From a checkpoint of a small mixture-of-experts model trained on Wikipedia.
Size: 12 layers, width 320, vocabulary 16384, 95.2M parameters.
Training: a variant of Adam for the experts, 316M tokens, 4815 steps.
Below are experts of layer 9 (counted from 0) of a mixture-of-experts language model. Rows are named router (the router's row for the expert), gate (a neuron's input weights, with its number), up (a neuron's input weights, with its number) and show model dimensions 160-239. Each number is 128 + 24 x the weight over its row's rms, rounded and kept within 0 to 255. Numbers have three digits each.
After each expert's rows: "mostly gets" lists some tokens that are sent to it at least half of the time. This comes from a sample of Wikipedia text that the model never trained on.

# expert 23
router:107178131106115113125160142109117145133087175113112044159174128146111145162127108100148122123136143143144137089127119164123096110099139099134111111085088133128128134123152116065126117139102127138091132141136145109128108149174156124119129102
gate0:110151139147123163175142147153091133163109111105101120160112123098150104125103102093135153144115095126101163129173110142141120110100100118117094108104116178090135129144127116144162157092135124131126137120142121147106168081095140163138160140
up0:147135150106144098167131152162113092117091147169144082165153137125114164135129100126129097164078151115127138106152125134116120102125086166128162125115133144103142118109122116091116149097155149152091100154107160115136151118074085111098146144
gate1:151115137110125104115131127113142127127123150158136104139122115163141151093149167144132103128111171145080133142119099127129116158148152136135090119099171134176133119085171109148089093161102143122145130105137156119150120107140091065091107123
up1:145119091116143129096140211132156060124113137119130138131166147080172107102138171130158142094122096130148142179136119131118140135111136137142145136124138154159122121137145137114094111122092144107166150115121164147139090129096139180159109114
gate2:127088165128153144137109131082131141153128111139123135147144119134131117106108063140109105117139183128145116156080101149151078138129121137097122121109167120106103148136109127114088105134156106144118137095149123141139122128104161125189185133
up2:140102124132150127147151107143109142102124157132127158100093145139153099141114128139154060125146099115208098114144153109098091156073136109111168101133099135119103132118133137129148131075107101114151125124149100075107126097120124107110139129
gate3:121136144155127121116166103168109141106123169128127168096115111117101129162113046142141133126118128108139101133132110122132137138148123152064155101097142119113113143147136109143138143141100143105182146144112098043130097136152110142154147120
up3:094127115108127130147137110131090099118138109106128156111157068110121103144079077140081135125156095085042165159117131172123144070118127145132113156101122081160115084086095108158122119136167134135130137083132140130139097114108142122122139132
mostly gets: " sh", " \"B", " \"S", " \"D", " \"R", " (c"

# expert 19
router:120099131126158085115157164094123112133150144138155209136084071159107127080097133156135162053125113121124142131144141113150131133124136146099151127119157123129085120134124127126132097140111161144097115128126150163153131141160127109095135162
gate0:061116136133171133152138142174091094133138132170117150107148125121120141162153086119124112085130120149147093121145134152123157133154116111130189170118097099132119105151138140132121141131109126091127085134127115141097132111114162105130115146
up0:144125159159143102114125167117180156163136127096144147149144135122132103097137104119126108141132192153096145114133100107134172170143099075130085151139140191123113162104103188126170127127140143120150108120144164122113112076103126157125177092
gate1:097124137165176123147088111099152157119122137120050123123133163145154157189107112127110118163181135109152119096109110118148140157124119094136168094110138098096118078123100115063135117093120146144145135150115121094138127130126133118091133112
up1:129146166129124154109114141140136129119131074113168151170116114081148148081129113179129115111080142087169089116131134180145083115118116134126091148102093143129135177118099150144130123118111171151089122133159155118161130148082112125115124117
gate2:189139087108094141137110115121158172083150158108104145177103125138151106118119175131107139124107152126138118137156117081109132131164092100105119133120104095112099146161116112142122147169121106156120133136099113136107155134142128121095127172
up2:181140120126101113090095135128166141131162128101197112096099113110063146125169122125165132127088129115106127166141137145108118120120124099176117080150135134117161124110141121135159112109138107115135125148146148115126131113127101100102137127
gate3:113083191118124090128102152133150111176131142153109120158137182130086099160169131094129125158142169135110148103132110129103114147138101128113089129175142150148137116134164084136125168114103103133124126116107190097144089173151125138127149126
up3:080100118170113142091133141138111108125167129114114162114126104092138109158140110129156134093148115166129123105105139140140112109175114157124133148124141120139114134149110157169154138110136142146161101111143122126156138120133104107105153138
mostly gets: " ", " would", "ed.", "s.", " could", "ing."

# expert 2
router:136099123121174128147124109139130135057114126122097132123133131099114091164133124129100112155138090162119116125129154080137162128120123165152112081139099101100139135126133154141105143114159122122164104118121136205147106133088153136139094145
gate0:116135148175096143084181154142160171129153134071114119164145125110115116116137113145102096119162139110128104160144095132134091114127081137127111084115152107146122144121129123144125119110174081110134134137096146139165150118105153189117120128
up0:119145154148121178149127130172095128133115114133131118133103159126139164121153138113124151152125147131087161154129131122150152146129110126113154183149120104133155129109102149124114130127167148099122154111094141167174114095092104086156123125
gate1:125115144128133117102111134125167126133135146161080137110110140149106122141162141129106153143126142146140126094155132167107085069177096141126153114126080162118135113133094115131161076128137139136167153112133124138141094124127177075165141153
up1:147093135109179099147140106139140108131120157161089119165119126101084114104151136140113155139142105173112101141147108138120137080122091117111153099140107110147117161085100196142082110147132117175163145147111174123131103099144116110147126158
gate2:085089098175125125129138127160178139139166133139149139133136108148144113108111125135105112123103188125126116140053142087164132163127102096155110124119128122144057118132142163122122203081120108149103157162166138139125172129113151145143131144
up2:165141166122130101127110094121103112103151157090136136141095129078156130125138176090139136114126114124136115174104187109149116119140116116122131128128165104123133104135177127131134136125126138083098105109110163131134112194102095144154096093
gate3:168122094120111116129127179139096163138116129129133080106093173127140128120105128150106096145115131127110136105105109143104110137123116138105107088095149149174090115126124104145124144166161126150124118107071127141115151116154150097161113090
up3:137157094155143150132106133133106127144102135130148148108153121109130145155155125146106118104107122133108161137117114078103128132134138135147133103109092130097102116126104112175137120109127178108159139134133110135137176123142161129102119170
mostly gets: " −", " Player", "–25", " 3–0", " Candidate", " playoff"

# expert 6
router:090139099122170145142193177107109132156160139152134065125110111149110154127074116105140138235118135113121134150128106125114104118132113157117110067108132124133124127170128110148131110109097140123119105132137161187094114158144128139093110109
gate0:088140149092147120144095137104113091161104156116133098139129165132126124138157143129096159080120151128073136086144172102095126143127144099172102134133154151135103094153148113127108125117102104150123116108119099146108090135179125108166137138
up0:090115160113127092152123116163116108134092131101158125158141147114146132141177190142073103149134141135161128107150128144093123141132161156095112135132118148118128098134128117168100136146146086152123095131139151160113124125108147144108099127
gate1:131093127124100117102144141127109106131143146104157152110150092137104088146131115110142104133158116122103094129117138104135145127078141109125152145167112179119088095110120110163163172112126106106132090145124140139097130155129128162107136149
up1:131129153077143158146107136173150126118066111123157129106147152143126076114102147139134085084107146109133105114116117146121144151108110109138101110153124084129160153126097118168127092116132126114093146164150111082116156112137111125134104125
gate2:138138156095161133165094119126138153107128104121155085120164167124128132093147122136171136138109133116138126125102133114159120154115127154124107139115085136151128087070139133120093136117106160123126121093129067161131121110084118133178098133
up2:143134099101146083107158098115146158135108120136124112131117144126122109130102150100122168116113127161169105140133120127135118159126146140135085184126109161112118153131146129115093126130180137123130116133108121120127088129089114158146143132
gate3:157139157117141111107142120155148093150151136107116139146139109125111118162125174180112153086137123057099137093151130096121163111119113125173117146125136119178123088127134178105078129110145140163127110068116118132130114142141114157078101114
up3:098156134155104122179113123147150128169133146134117066088133078119133143115162111143136120161124144130144138122128122127146134172107116149128138135147184129128136154133118111157112117156134106064100097156097158159100101149113109094149184169
mostly gets: " Chester", "shire,", "ies,", "ers,", "es,", "les,"

# expert 18
router:121078114115155139056153117092156155078155096145117052141080151080138124137125121120153090055088068162106173121113103138114149185120147115104102162120142098122131148152145106162143129119150114140147102110134143153127152159106156108103120141
gate18:156096139171115106131143163089149122091154110131120103133108116135116149132128099156141164109131137154184142098088092095130138137105143134118164126142124101102092109114117135131120142120122151139166148113174149151101157082127149128143124196
up18:100103157148141124132115136120113151145130146087116127138171133122129111084113160081088115154164062140119169126154128122156149164096126175143085145132144135159140134151117157200090105126111153116110138143120139106082129112136075062118096117
gate19:125113093150107097113140108097117100154105118095131142151094120165102181179134145121148144138111119101135135149145123104110129123114141140155143153123076116082143128096121104156112097104115121175111130126120111110131109115093168114108143159
up19:150128099138131131127123125098114148130148138148152107139101151129107101134156110093104137144132126110134138129084130132152125147103139104118134138148174110169141108140107149138119169140139150113119103113143145142172159175176164132137124128
gate20:126137145145070131097096116141132136133101105115129165143112139135160044103127162121089115147169152121104158105106092139173109150105105183169137104157126166105075143101138111142130158121140147129141156156064159131139102107105129162105154087
up20:105124103103093141140149117177083136169142130174087145156146145131107151140144155111119086129136147131108126088188170090082111139090141112118121146147119149140120137132149116124175135152159138084143113096122120105100139143126130157116107107
gate21:120123111131122116106146131107149164100140149133156133100100120120170115178116121138144149071084128113148134104111137146130156090121140141113125144091159129147147148113152138157118124115132165104141104131119114149116132116168087093134140117
up21:094140165118137092155125110096123124125132171089104118145148171098138115147106127062103102126135135136117157101137103112100125142163143115152093161192110132107107102140127140137108128104120121183114143119091152135104162120134157099138142121
mostly gets: " many", " most", " one", " several", " three", " some"

# expert 31
router:154117131127133176133144114156128121147109120048126039116117145117119120147159125123128138195119092144080104129145131099142100151110149136126115125131097130172129149117154137114123125078138120094134113116106116152107129145093138152117090127
gate0:103111135087118143144181192130101142123157116158095116142153106072108164105148130115125113132123104088127187135114157123129124141143178102098084083102163128161134167145092124173136185111112104123106119125112097141154118161147125162126128159
up0:105136096137128138165098122092107121120125124120103128097119129151157104124147115173109124102116110139113111184140112106103123126136136169149138195110124110126086126115180147119112098124113106119192107101161152106084117138154125134060116136
gate1:130123086107100138119093116172107102132125149137144118124098138109144173152147195176167085122123152103131122159093159140121086112083163154159107124152122145105126088160138117161087117143116104132126128155125174081119147109139173127122147097
up1:121124114135132152139147159108118111099126154128093128104086100132115146112105153121131131118128123098137080148119086164128131099140097152104132132143111129098121084137092153184131134107106100134108120124168112134070117117160131114138130092
gate2:088102150095139129118136116151124123134111140135196142118131120136104114119179101111126069138168115168159148117166092098112104114135128147120163088101124096080107160117089119169160130133154147152154155114111120162113124151097141155163136145
up2:149155127124110130159094144113103167113117142093140090088130150136138174156150135117156205172098120103113117144065139128151143134115111122112156123122146099143096127142127110106123127137125118182112153124138176112185127134122142112180087131
gate3:112111135166123146143171130126128139147105109106108156162127142129096131137177137140147121136170153127125159087137129137135192131051124133128158103125141138124070153101118126119062154117103104113123150100137098133132121165137112127114115122
up3:124117118121125096097123124094086094138130097133078156119111168122132119138158133109146120141123159090159124174085156097101130145067097108127149127155120137092114126119102128137147101156112139123152152147118136146101118137152121091152117144
mostly gets: " mon", " bas", "\\", " hom", "oph", " ph"

# expert 1
router:119097147092145112169105123102108118131133137163130013122074140093116145145144159101125144192112159123145113159120124121124139134120125149097140115144177128130147134142120106116090153119120127076202097172133124162115137114150160150143147128
gate0:100121134153125069141108119083112144134133105091150150148107095159158123093126114132133135155131139085114120140152105131161068159076126154153139135149101193188171152155144120136152108097140121183102153115136082124152121168138097181110120110
up0:177133127109183139141140165136136155185100142145114100116161106136126116173153135115130154121140121166112092090046142136141143138124117097132101129109167148145086129112121139118186144106124178083110126144138133124118135109126111132129141133
gate1:183122104136122110155150114136158107111157120160156115123158099137122190075159174117143115100129068148125156045099138113124126132120114111116123119143088140095091099119121154116129108156156109137141139120155141122145169128173167136142128127
up1:149141185136117111132157147119135119091150113129107163079146135075161161124106122150106107093075167137143104153169152115143130131143145116151151118129120145147140073130114137105139144111102154133147096114126111144169150169110166156174100144
gate2:140144142146110134138139167139158162094120116158148103111137160118130139122125147137133098087150137142125122130102108143120137160169153084099095148151101125096152114097168096118178138162116154100133127114150073165072124107113112089153137123
up2:116160085131134124126143176151115116108129127147109130151157132116084150087154127104131099119151120127069129075134120112106110134150141145141124128150115140120143146113127111174190119137121125103109179128047157141125146119123101137087141079
gate3:131143093135171146116113089130092157123144106133089129154155093111131115145122155150137157142133148127141123115115154119099100117091136129114130122110177113121108141133099160130112140128133109124089141150174155124130092115123149122158134099
up3:127140135142107096161099093111144103134124142074134082112118140187093125107130153132156137132115138124150140078162148119099116149148136118131107144120135192171122144102156121096109116122158134142137100130104127136150128106095118095153156136
mostly gets: "Population", " Primary", " classification", " Awards", " Title", "idae"

# expert 16
router:156069098123100114109128111128131112087120127155111094139141134119125142155115131141140127063121092140142133139103152166144114130192141114132149143127150160146168128116122158129138137158159127147129096099140122177153143158151120093139118114
gate0:107164156133114123131121111144148131141097141121127149156132125084126133137109083132135114151129126085167118144132142107139127107169156153140099133133153093094127128088145133164125159130113136084093139129144094091101133154124160149105090125
up0:075138169099101136126112130083128101147134139113116133118132147104131112104104129116151105174102140130127097124144146120086186090139144149126107142132119119160123155138144110152158119118098109141114138124115118126101161151147125137130140187
gate1:146159136096123156102109159142108146149168161116141122122089142136129118147099093165101135115177155111136145150141077116140133113115078140139123078113126112110088103190146150182127080115124119147130131161127103118130139126162169138096151156
up1:119123083092095112201175081079184087143117111097113123163139125139130093148152156137098142124171131105174095104109146133082149135120141122100169124140114122117126137140137186117148115116067176172174110165160182081151117130123155147141110127
gate2:159159125106161103101136122112126128131187132135119165115094119154137145136122109151115101100107106114155129160137096113132087153174134120151124128141087078121133118107138172152124150118132125092084148114167089107085157139127105129141119102
up2:105159129129128105123152120155151078124109099129131149150109159142138143102135136116143109114125109131106117121133121164097113113168135131116101123112135129118161132124126132137101071102172137103115119137121107111116118106125087159131137081
gate3:117077094068097133162117131116175117133132128129206117111196100146128139118190174144113159111113118150124074116203091136139118113145124104129116120112158132141151164109163131112152119070109124133139142104113126137081136116131151114124114081
up3:150134152142070128127145061083084098107104130128120126099152115104104128126139137094108114131168103150076162100171141121113092078136147157125159123142115166130127143181141092123139116142165137133138113165110108130121106175128111119134113149
mostly gets: " his", " their", " new", " its", " this", " these"

# expert 10
router:144147145178136111105194156134127140151124152112134135127106154143137128144130131106147136157093122164101102117139134125134128127106118123150111134107106116117114124153111121091127124156099138130116119136153119068110090136130148112124152125
gate0:129141127123136120125108122115138130163104149088157114181089141115116101132122131111192167160121118108119145094157165172158104151097098168165138090106173128116106134154143142102148150136111079144146148134106121140102108138140153138105141157
up0:134154132148121140128127129147115116101164190155124133139074109060130135073120126124163098121171105125116092131133119126146112141137118158119145099156112111123087131134133134114113143129136165111168149190132149108125128133134085123142116131
gate1:154132142139131097143151124134149142132100104178143152076136115142117166149138099165154130134123131094136149190117097090102186125153183163153088126152102115148146148134127121111146161149094112144122140145191118162163146120112129121129122146
up1:132170147124128117178148146178147122169134127094155129103129166192181092140154120118113141103132135112119149069097123103139168106156128138182111091113150151136155130125143149107126129100139129121124157164149124149106140099150149135109134121
gate2:133125147135126108080144155137147131109147127119097112129153134130146173143144166120171132107158122117139106090130168120162155156102133137169083123124103117144145134117153118100138056131122120116122138100132128072149117115111157103147124137
up2:094140149181135150103113164097172102127109115146136097137129116130136166164157140176131128120133194104155136076082135156175117134147111090140130137127120112104135185116134124137113134100139132196140126121158098051145167122143170133161129100
gate3:109134109143123112188083153137128109120137138095157119118140126124131129148101121089138131085089136116117082112138114124155119128107124156129125069114100123161196130128125105130107110147142139130109105126107108136130149138079171094122169139
up3:153110142112157135125153162155108150133103100102123125140093125148145085117144146127118137116151117169141098116093170161141101114136111127135135101145110109102170087148123108147090087139132108142095190104128140164114111120148113094184135116
mostly gets: " U", " \"", " Le", " un", " \"A", " ["

# expert 26
router:129118114129125147143105117099166121171113133127101113120042114122164137138118139123134093131127164125129111129103115133120146104129130102109084160160128136098130113109108095139134147147126114095144135119112128017167105131141111144120158148
gate0:139139146152122152148160099115101127143190050136110149146118097120142152142110142134149166128108118110121134087175156078125139100107083119150128139149139115106162157124128128172135131115134180130094126150102152136122119157151178141153137067
up0:205106125143131128101093134149094126152180104208135130095130134143105117158116150119099137124146147149118152138124107167139160132102150148127118153130157118102140165131160131138122147103120137134081156158086127112136155149186149161152155114
gate1:149140166087109099152120126160141140126117160132094120134101152143155089086191164093114147146167119126113092113132129142127112164126138135130089161091068108110153094116151150152163153082198164163098140086141172137115139168133144177127127140
up1:115125154086143125123171133106116125138124161105143104142142114150172162135124114133123137128121122115100163114088180129096131104067128119163109147120157135159156119151156136134115144112111114126138110120125092163127133131135141107131163127
gate2:123109132107117127100136105100108141139125119148125153153136171131140113160123169129158144119144108127111144109123086162075130144177101103091116141125083128117093107134118114102109125124133084143098136150061156104170101132112094120092137151
up2:130067147153164123126117119124148103136131099134120144135127124152166147159072109109118143113107127137159182077093084180124174187177171134139148126128173180113137116126117133123129151144116103127073105122095107129128108134109104125156148149
gate3:124105128160167127163114147090101145171124140077157142136155161124114160111115187096145110124150125143157127122155135109175114152136126099180096135125128132142136126151124082119112172132115101112175103138132163121116133118099133092129113117
up3:127153123111136152145108081122105101104143133141097136141159090183165097146106154104103128147127157143127139132149114120046114156151140122119152161180134144104121107104111162095128133124135136125152137101148119154085127104098141097137114147
mostly gets: " 194", " 191", " (19", " Released:", " January", " (18"

# expert 8
router:154125118124125144107173088149171102141138125107116075151129141133115115139119136135113104207135159144086097106104131124138118103139119112106092117101125121102115099101119103104123124126153108157145126113124140207087107082152142110120148139
gate0:136092118129067112116135144117146104095156142135134130147125164117115118144155078136144149085096144144157126137110114111119128107146156142129101160103100155072149124104129150125134152142128107138122124138090101116133116108105088160125136116
up0:174143166116133106121162086172150145127130099119125124114107145127104126134113113140123109176180123141150135090138121132134147143167052096120137128166088144118138095160130138125096112128099140126112156148136182169100129105147148127108122123
gate1:141088125146177113126125109121116158101110116110181114121140105134161085122088137147138193156070126143107165114113155144164150174157126124159085139133141117208121166152155182142110146101125067107108117109131149135176103140130162159108098138
up1:128162138157133093143095148177133104126100123113161128164101124175128123143124148139124119133118135126126105128110131135125102190125103139105113122106114189104120110151126076118114112141122177150138106115094136127155148127153107091141187118
gate2:141121150160112099104114073088108097123153117115114099116159108124129136134118121164166099139107130129155140137116124091144128114122119099165130118141106141166126140158110132104139122133134095131121088173168167138128151154137154132140094128
up2:127126097125079145137113174150142133079103136124141146148122152124113152145099101167112121119100144136155145105165116095130143115172129149120144134113130110167131104094090118104121144123101074135161110130137108110123112104125159156103073146
gate3:132143140117100159111175140116120150138116132147148162099153142113125151162150093126138112107164096115105096114129128132116123156139121123114112136129093133129121097147136136106138154133085160112141093112147092144160133135114064105145127155
up3:107096138115128087145172084154124130154095097099153126131128142153160110142141093125126098168142096151131156172120102173127121081164126136134131121151126166102151144118160087117122132153086143133076126142184128112108119126137144059139142142
mostly gets: "iy", " Bh", " Raj", " Abd", " Nag", " Tak"

# expert 27
router:150129143133130156163051116116082221120119140139129165120112105142131102179107134113125089142139124125145143134135137129134150146153136118127121143142145138155134149107137119144127116172106155116138146142120134123130135121138121128083122108
gate0:108192130101094151169109138113130132134110098097134152145129126152135126091134105121153115148135098138117120093130122134103125114150110106148150153106084099108144107149130138054147149099148151137129132137160124138139135130083130112145093153
up0:166114116118112134109147163095146092129126174134122118151144117122131114111157120140139144124117146109141102187094121109122158139161152119166111161111106109132117152107141123131103083122094082110108141149112100125121103124141113101174148165
gate1:178134100152112123107126140110133124180148174150121112129084103126142129059131159149115092155116146144157149100123181126178129108111123139153134132127146119154097144152150098094113136101105137151150136144097161107133126119139150156113109176
up1:118100127094127154164105114157139114139086111157110142147149119069127115145136148174084147117146151107187094094174124137118111146135177130151101058125098140132143123099134144126105161121151185112128107100168105119125126153112111138124118116
gate2:125141102179148088143140116122127100116110111137161138114148137121086106110144113147163106121137112173116094119178143088091154084122082130113154150140107106133136094141113159120115160125106135144110088145119160140145130112083099152121086157
up2:109121171080140139071182107124134126149121091108123112069113121129195146173129163161099177087109152084131125107098126127139160125121166146175104100102094127135115144086108153173128156088144123119132150132129122143110115095137078096134138099
gate3:112135157128146131131125156125121153131132099148125144122114099082106140110090117106113116133117126111124149166160077139141078124138153120098131126112158106149158105105124197125124134160138109128102142134112109151151160130107145158124163130
up3:102129118135137146150156138087144126120137118125166101142136154116128130161101106118158091130126095147123118146139143078126126115132147091131131121173157134114161122140090179121112120135147100125149129075137080136085117117133135089113116161
mostly gets: " Best", " Label:", " Phylum:", " Occupation:", " Genre:", "|"

# expert 14
router:121140088152117157127142143099097157195164128087146111112129116131118131109140095089145110090116092076112103127123125120131106153134132165120128166153154126134136136113116178143097129168123114124151135100118086197092100083132150103136102136
gate0:123109141131149130111116112131137122109165159111100112142093124144145091141131095148072111128145159139129133136107153128141133104153123127132147128127121110127107118160119123121091148149099101170117110129133064148130119116136147091138170126
up0:116163136132094122122131121115139139118163141127081105098131126143117151117152170148143135165143082108147169056124123120142100176123112082198118125152161142118179123086113120145124136087153115123134132107135165117109152165108125105142172081
gate1:099116154099117164170129139192122125123130126119141098152116158152125133129147165131119109111151145087173109128134136163146166149122200160127139137098176112094134145116120128140159109099094104082159077131101120091127164103120084121137123136
up1:137103110194139118149076126155116158172120105129140114139075105122087126132135120136119110133165137152144148125098132088126105112097105134109172131159130122106091142148180107147126119155157134164084188163174128114140133146137142166114137099
gate2:139142126096108171145136145123105090139116128116137104111126120145130142089119157174140073101123156148153116152108137135115135115156102069119150131091152120153153157124114126065124142141091108145167166109098096138107162115140103115143120151
up2:130127121129117122140115119125127165124127116133083170098104094120130113132097145164135144129087134086114123096170103141142111127085137182142090139111145096111126166152098099146133147085080167135159109098116102086109113119157129121068112119
gate3:151133135134130173082136159128124134092103127141146110101100102134125188146081112114125122141115114121121192189121138116117110141113141093103143133165144125137159113138110141096134185146123117154128089120147102074097123131147104117100135107
up3:091132157123154067121146200159113115172140134122106128112121149133158095105095108151125123105128136102136123147138118124158086123155117129121149112117132123168104069111080186140152143062126129159096119098131094119113133082076104122124148133
mostly gets: " %", " km^{2}", "+0", " Turnout", " Result", " among"

# expert 20
router:144079174101110096152075113132124134066119125174099175086093125148093132132137143130132109166099142142129138155127095101151117104120158096114158122121113107143130103117147157127147139126126110119137130137125132078175145117133148152159099138
gate0:134150109158099148118150118109132161121128129100148135093106085125110145148098128150115129122113105168156146083099165103112145121145181151136117140131167132106141097164106137132108159192151094117111115122125173105086133098155115164139109099
up0:143155121110106135132091115096102158097108115151131129123134140134138114127135105075135148117132156134130105131125106137125146121104107134115114185144101162130104130113133094138118114109126123132128161135117078118150098165113128147130119116
gate1:124119147101125100152119132138129151143138148148081119126102043112152112078133107121095148115109110121078133160110077161115077150107112109124135113112118117143111107157117094122150131161136133108131150141154133085136127131124116159105158132
up1:149148157153170111121137079150120104131124097146129114119091159086120127103157132140126126116100127132106178133079146130121125110148114105155162165155138132111088139127126155124093087123147143147132131167126162130169115154148109122143164097
gate2:110148151105130103158136116156128112140039119128104144109150189151125111140092096092133131116123169164094122171120113132146120114155156059130142096074108122133127120110116139115121153126159167136170149114120156148117155100087123146165116184
up2:164095129110154134133143149102112095114083095132094132107143119114167142103110141103175100076122137135149100097117094108128179150117099139146089138088140130119104122139146092098126137162127142093089104130122118167145142093121113069107130097
gate3:135135098163096154159155117097133136089132161125075101112139124115107143128131185120143143125116126154143178119127139123081124142158145142112096171146145119154140091183134153162145125116120067119166133109183091147098116106093108145144111132
up3:120156056142131115137098140155097110126103128116120128105142129191149165103178148114111136120125131158149106133127136142128097183109129144128100167090107157114142147101146106137071150101096110143128172117138133100157104187107152126127129100
mostly gets: " List", "Species", " Marine", " Battle", " front", " Infantry"

# expert 3
router:128140133127105132124144113152129134147096120098115189117188148116143113135141152147114136201165136130150123082092144138122137103140125131101111096137177137121119140117112165142148119122158137103090130117159129204105134149149130149116145117
gate0:133140143136100123172102095148159110150129153153150148112143119088118185076162109139080113111119158099102115120148112125155096139113155135092154139097118143172132116122087110130140129125145134110171167093158124133142137112135144159145105084
up0:144167078142127121121155133088129129152141117113136098142096157105132078139122128145164118123105114137092138134136147135153155076121152125141122140179152170126135133074169095160127075079164151104127151147086133135122136140112159130149129141
gate1:149118115169153107134152132120101102165126133119105092169146088153147151120137173130160124116149115148101092163134105143130130128165113126132082162118076127138127127146135153121133129134127112129145107135145138161138128072118070080122152123
up1:126106140119142096129122151129100169152130083121140109103122154129146130105132141128132129146110109138150132095089144156074164133104134104105123114139153119094145116121120138173142121155098099102098175146126147091147094130137119114162114103
gate2:100098182188141148097104134110111150124152127164117123116145138128151048128122100150101125140165133125136090161093124119139166128120127127125132104087145145119102094140118114109172117099140134145149186157133092167125142104156153175131175133
up2:132141166107142148125129144137099167133128105165109119094159118149118104115120095122131130103154110134115139083161138172120156101149142099160137143125141133106145115152112137104141124132095133137062132124118099156155123103137111068179137115
gate3:121159167134114140140118119136110121137097176133104159140151172105139106156151120080100093074155112123156128124145090138151113152120094180110155132132140138093133094137130159162168118131120124107102136107107120145136126163113110133094152144
up3:124124114122134128080137101138129112161129158096163101129101119125143085156123111111138118117126137147094115113135119088100126078154162101172129137141105168098188133079129128086093130130121113124106130101101141137160102162105119102125149134
mostly gets: " William", " J.", " John", " David", " Robert", " A."

# expert 7
router:118082157145166105139137155134148124100120123180167179127101107105117132085154125161119166144116094153094110100147147127105181132105111132127116135176124128138077119068131170137134114165145157106150103102135151137185133146166108112121118116
gate18:166143130137136106139097147098157120134120169138119155095136145138129136122152111143150100128120108119121127116103097091165122139183114104153135168167095163125111155138112111102133137104135133112098079128164119159137149106136083161154137109
up18:137113118146153177095120142160107168150077128143133101098154097161142167133106134150092099143146126154134112140109143155111145191088090137113141064084157105136145137105093129125065127147107143157101135147100124140155088109123170115109123174
gate19:126113156106135144108112140119149146100127166104118107121150191134111103113112106155160112108131124133160103079161142135110074132120146135142078105092159151133168099143113133106116127123188122165158100137132140092120109106106109121164144150
up19:097150139165132109133104146144113156156107141146118118091119132146096146143128140131153114106129093094125127170148146161128125141115105151130080108121154127175112121159111135094098091120134123092153130142142135134127080129136131108148172109
gate20:118177139107117115110147156105114151120130133131101102130108160130168134109104128136172084117136092161128122161122164129154128108127128139110113135069123154157201109148157092147154121118104121113140182158116149140152133182105115141159152095
up20:197107152161120115121144169126134103133101156165107148123146137125128155147153147153088122155124196141118119114104107139124128183191109101121159133095133109157152136135103113158118145130124124083100154122134151177133133119118101162096139151
gate21:113142128124122112172114076095101134117166123124122090138141158131091158133154143136145157132118102137151161155107118148090125143120149078102142164158117117118131138141137158133116151159098139092101138167134115167146092110114207088088107146
up21:136157111137092116130140146097121130130084107134124101135156119110124152127121120166157168142127111114086123147087128113128133197108154116138124137107134153158139140167141148118148146145117140125155094089126143151132102156106121195159129150
mostly gets: " can", " due", " may", " could", " would", "==See"

# expert 21
router:136096117109163113111080143077148094093123134138132000136136124140139132129122096108118141214126163117116143146136153128156119132145145143132140103092134129176170138154140134149142145131120137125135131093130100170146108142132144117152143166
gate0:128103142112165131129179126102144113141132177236147126173133140130125133141036107111146109115163148140092149121130141166148116122129132106102143142088118142143096062117118126130137130117107145115146112132129129152130101146137122141202098131
up0:125123131105185132131172120087149109130130171234150115158134144119115139136042081111140129122141153139107123142137163162153128119141130129114121161113117138172092086148104140154149107135111149119148105118138122188128118148147147125211108146
gate1:122075158085113138154097121077104099127093140077131146181137169132091118047128177126122139138165102124160108090151126150112122149123101152123078180116134124128128090124122137142136114114087125128120116147131126131133155116144175123131152107
up1:108127141175140098117119104134148121119128098115138173119105146168131128156129123114134100121147125112135142150094148154099137122129097142130119118122115149125162120145134150137155140135144112101142129141162104083103158089105115120126124133
gate2:155177138188134164087106101123139153112166093102114111149083138140141075140118174111136124144122158129116098156072135091141152090120088164118114103138107119133131158111131136138126103131147148149158131153139076155108131147152162131148169120
up2:135114156124136156146106143139126167132102142153169162138146090128142142127112155166105093102133135139091115129164086103128154166112142153115090128116140116136129125162131156140114138128071142121124149118154125118112140138127173114118182173
gate3:135143151121077121190121130160078144120113071155087117105167137103148109164107142146132151128070086148130138123104121144113174116139110114142123092129149157110103113124114117122114142156109159156154097178129134140143130105177111126129102118
up3:158124103121114119144138124094189176138115140068139121115136142109098124118171110108084115133173160089161145172112085129132136187086146172149127140167116099108115136085107133130108165105127138118112120108120111127112160104100146090161111151
mostly gets: " him", " championship", " army", " movement", " groups", " river"